config.toml
n_layer = 8
d_model = 160
n_experts = 128
experts_per_token = 2
d_expert = 96
d_shared_expert = 128
activation = "geglu"
moe_layers = [0, 1, 2, 3, 4, 5, 6, 7]
router_score = "sigmoid"
normalize_top_k = true
routed_scale = 1.0
balance_loss = 0.00166
balance_bias = true
n_groups = 4
groups_per_token = 1
shared_expert_gate = true
init_std_router = 0.0225
lr_router = 0.000861
n_head = 2
n_kv_head = 2
head_dim = 64
vocab_size = 8919
norm = "rmsnorm"
norm_place = "pre"
norm_eps = 1e-05
positions = "rope"
rope_base = 10000.0
rope_fraction = 1.0
qk_norm = false
attn_scale = 0.125
tie_embeddings = false
parallel_block = false
init = "uniform"
init_std_qkv = 0.0404
init_std_o = 0.0
init_std_up = 0.0404
init_std_down = 0.0
optimizer = "soap_variant"
lr = 0.00549
beta1 = 0.95
beta2 = 0.99
weight_decay = 0.026
lr_head = 0.0139
grad_clip = 1.0
warmup_steps = 200
schedule = "wsd"
decay_fraction = 0.868
decay_shape = "linear"
final_lr_fraction = 0.0
batch_tokens = 131072
seq_len = 384
doc_mask = true
z_loss = 1e-05
train_tokens = 575100000
steps = 4388
dataset = "wikipedia_en"
Below are experts of layer 5 (counted from 0) of a mixture-of-experts language model. Rows are named down (a neuron's output weights, with its number) and show model dimensions 0-159. Each number is 128 + 24 x the weight over its row's rms, rounded and kept within 0 to 255.
Before each expert's rows: "comes before" lists some tokens at least twice as common just after its tokens as in all text. This comes from a sample of Wikipedia text that the model never trained on. Tokens count by the router's weight.

# expert 0
comes before: " ", " •", " List", " B", " also", " M"
down5 [104 129 144 148 121 139 129 111 118  94 168 122 145 145 107 128 100 171 120 148 136 139 159  82 102  94 146 126 166 158 125 148  88 151 154 141 115  98 121  88 118 108 131 123 108 130 139 106  54 129 153 125 110 129 142 122 154 141 124 170 133 117  95 158 143 139 129 125 138 145 115 164 144 152 131 156 146 131 179 126  74  94 136 148 128 110 129 179 114 151  94 161 172 128 136 153 132 116 141 128 160  98 121  97 166 119 102 115 113  99 131 139  90 142 134 122 132 137 120 124 132 103 107  95 118 107 124 180 147  97 165  85  97 176 109 113 128  96 156 168 136 129 134 114 144 144 151 106  84  82 146 136 122 152 129  82  89 110 143 137]

# expert 26
comes before: "0", "1", "2", "3", "4", "6"
down0 [128 121  83 110 131 145 129 117  92 141 112  93 123 136 191 135 102 104 132 133 127 121  90 121 134 134  89 135 122 123 131 115 122 159  98 115 130 122 155 108 116 120 153 150 129 134 132 115 102 138 126 131  94 162 143 140 142 138 164 173 182 111  89 128 129 101 113 133 143 144 112 147 144 136 118 111 119 118 102 145 118 117 121 145 134 150 105 151 130 154 179  98 135  93  89 134 130 136 149 114 126  98 130 127 177  94 126 192 142  99 115  95 125 130 164 192  82  84 161 159 105 126 169 132 106 106 135 158 174  90  89 123 103 118 165 116 105 121 163 110 142 102 149  70 136 132 101 108 148 128  96 105 138 116 105 112 103  91 147 121]

# expert 105
comes before: " the", " a", " to", " that", " his", " an"
down0 [110 119  94 127 158 142 133 113 154 177 135 122 147 126 128 126 140  92  79 118 105 121 146 153 160 136 166 113 200 115 130 121 127 126 125 181 106 117 155 102  94 102 121 162 156 139 107 145 132 111 129 120 133 128 149 101 150 155 131 133  94 134 113 134 126 129  97 137 139 163 129 140 171 162 149 101 127 168  87  82 122 130  91  94 157 125 145 118  59 122 129 103 146 169 111 165 115 112 121 118 147 143 114 113 111 124 120 129 140 155 109 118 178 150  94 138 113 140 115 154 119 172 106 146 149 142 141 131 100 166 109 130 151 157 151  85 108 120 107 105  99 107 130 126  95  90 163 171  85  94 131 130 101 130 110 133 119 170 123 116]

# expert 12
comes before: ",", " |", "\n", ".", " City", " and"
down0 [ 88 115 133  71 135  99 128 147 110 114 139 111 185 174 144 143 164 131 131 143 131  85 139 128 140 129 167 136 133 119 182  83 117 118 152 117  92 127 119 111 124 147 167 144 137 170 138 146 121 152  95 174 142 132 157 121 129 120 100 122 118 147 158 144 123 112 120 156 120  98 120 116 151 140 141  71 139 130 103 137 140  89 139 123 112 133 114 110 197  77  95 120 139 168  76 119 129 116 124 129 132 110 115 111 180 113 140 130 146 111 101 108  97  81 134 120 118 152 164 107 106 106 101 132 126 136  98 121 163 132 158 150 134 124 158 150 113 138 108  99 140  99 118 127  60 130 129 162 129 136 131 110 120 148 160 116 180 128 117 121]

# expert 11
comes before: ",", " |", "\n", " (", " and", ")"
down2 [142 148 131 111 111 150 136 124 105 177  80 122 153  86 121  85 151 140 116 149 149 121 196 151 129 132 129 105 144  96  97 117 100 114 117 119 147 154 144 137 148 142 131 124  88 148 137 122 156  93 148 160 118 142 152 111 114  81  87 206 125  73 125 153 116 101 169 126 178 165 122 136 123 166 103 126 128 122 127 125 125 120 112 111 132 145 148 136 177 121 125 139 139 123  88 132 159 135  98 109 122 114 123 132 149 129 167 141 140 173 137 109 149 126  85 147  98 147 111 150 132 133 111 153 176 127 150 135 144 156 156 142 151 151 118 115 128 110  98 132 130 133 151 158 115 103 149 124  92 126  76 111 116 134 122 123 149  64 153 139]

# expert 123
comes before: " to", " in", " on", " the", " by", " with"
down0 [121  98 146 132 145  96 174 118 179 112 162 119 143 106  96 139 141 152 121  99 117 147 143 129  97 127 145 114 154 125 132 109 134 145 162 140 120 123 150 156 131 136 109 143 110 128 130 120 118 157 116  93 155 128 154 155 139 145 130 167 145  86 133 101 123 135 109 121 147 116 103 135 147  82 130  93 120 107 159 148  98 123 165 150 189 122  94 117 123  89 109  79 148 131 144 112 128 146  86 156 108 110 135 103 111 156 133 125 141  73 132 160 148 149 127 152  56 141 113 126 114 107 145 123 153 143 168 116  89 118 110 167 138  84 135  95 138  89 176 165  92 102 157 149 143 118 105 116  76 161  97 151 127 107 138 111 131 122 111 142]

# expert 106
comes before: " by", " to", " in", " on", " as", " for"
down0 [152 142 137  91 125 118 137 104 124  91 161 122 118  91  89 165 143 140 101 179 103 123 126 152 128 136 147 135 157 132  74 129 113 144 141 156 159 159 160 145 119 116 141 137 120 135  70 132 100 113 173 115 124 106 129 142 176 130 134  86 139 125 125  87 110 124 141 183 132 102 129 156 110  90 108 136 175  96 153 129 119 160 115 161 121  84 136 157 116 117 171 136 120 102 135 109 110 104 127  99 114 120 152 125 132 139 125 146 163  73 169 137 129 112 170 117 146 129  99 117  69 116  75 136 154  97 150 149 139 120 169 122 159 152 129 159 100 124 154 148 116 132 140 113 151  87 116 108 156 127 148 147 152 140 122 128 121  94 120 142]

# expert 33
comes before: ",", " (", " |", "\n", "'s", " –"
down6 [149 153 146 120  93 106 110 128 170  77 123 138 143 171 120 148 121 159 160 137 112 107 150  90 145 136 150 136 122 141 128 140 148  95 151 108 137 141 153 142 125  96 140 114 152 122 142 125 102 158 103 107 119 158 108  78 135 135 109 114 144 109 148 167 103 170 131 115 108  80 103 130 155 131 156 181 148 154 123 141 144 153 137 128 102  96 148 111 139 184 135 103 128 122 131  92 136 137 182 119 141 130 112 114 126 157 154 133 132 134 144 145  52  91 124 128 143  85 167  86 103 117 115 162 122  66 111 120 157 140 126 137 116 119 136 166 122 104 161  91 163 119  96 130 104  93 117 127 156 165 143 114 139 143 144 107 164 131 122 146]

# expert 87
comes before: " ", " Date", " Country", " Candidate", " Party", " Team"
down0 [126 153 147 174 158 150 138  95 137 121 106 125  98 161 114 126 107 145 156 187 145 119 107 182 100 128 102 143 117 164 118 151 147 127 165 118 110  99 150 146 124 125 190 153 152 138 139 124 112 140 174 129 103 130 100 148 133 100 126 157 129 162 100 100 109 146 117 128 138 114 148 168 122 164 113 142 146 132  99 138 101 167 144  93 143 107  80 122 108 146 149 129  92 147 125 134 112 120 207 142 135 136 122 140 116 163 144  97 162  91 110 148 148 112 148 141 106 110 137  68 159 150 145 140 136 124 110 115 109 108 121 108 127 136  98 119  90 130 172 129 124 118 127 108 132 106 134  81 112 115  92 146 153 113 184 126 140 123 137  89]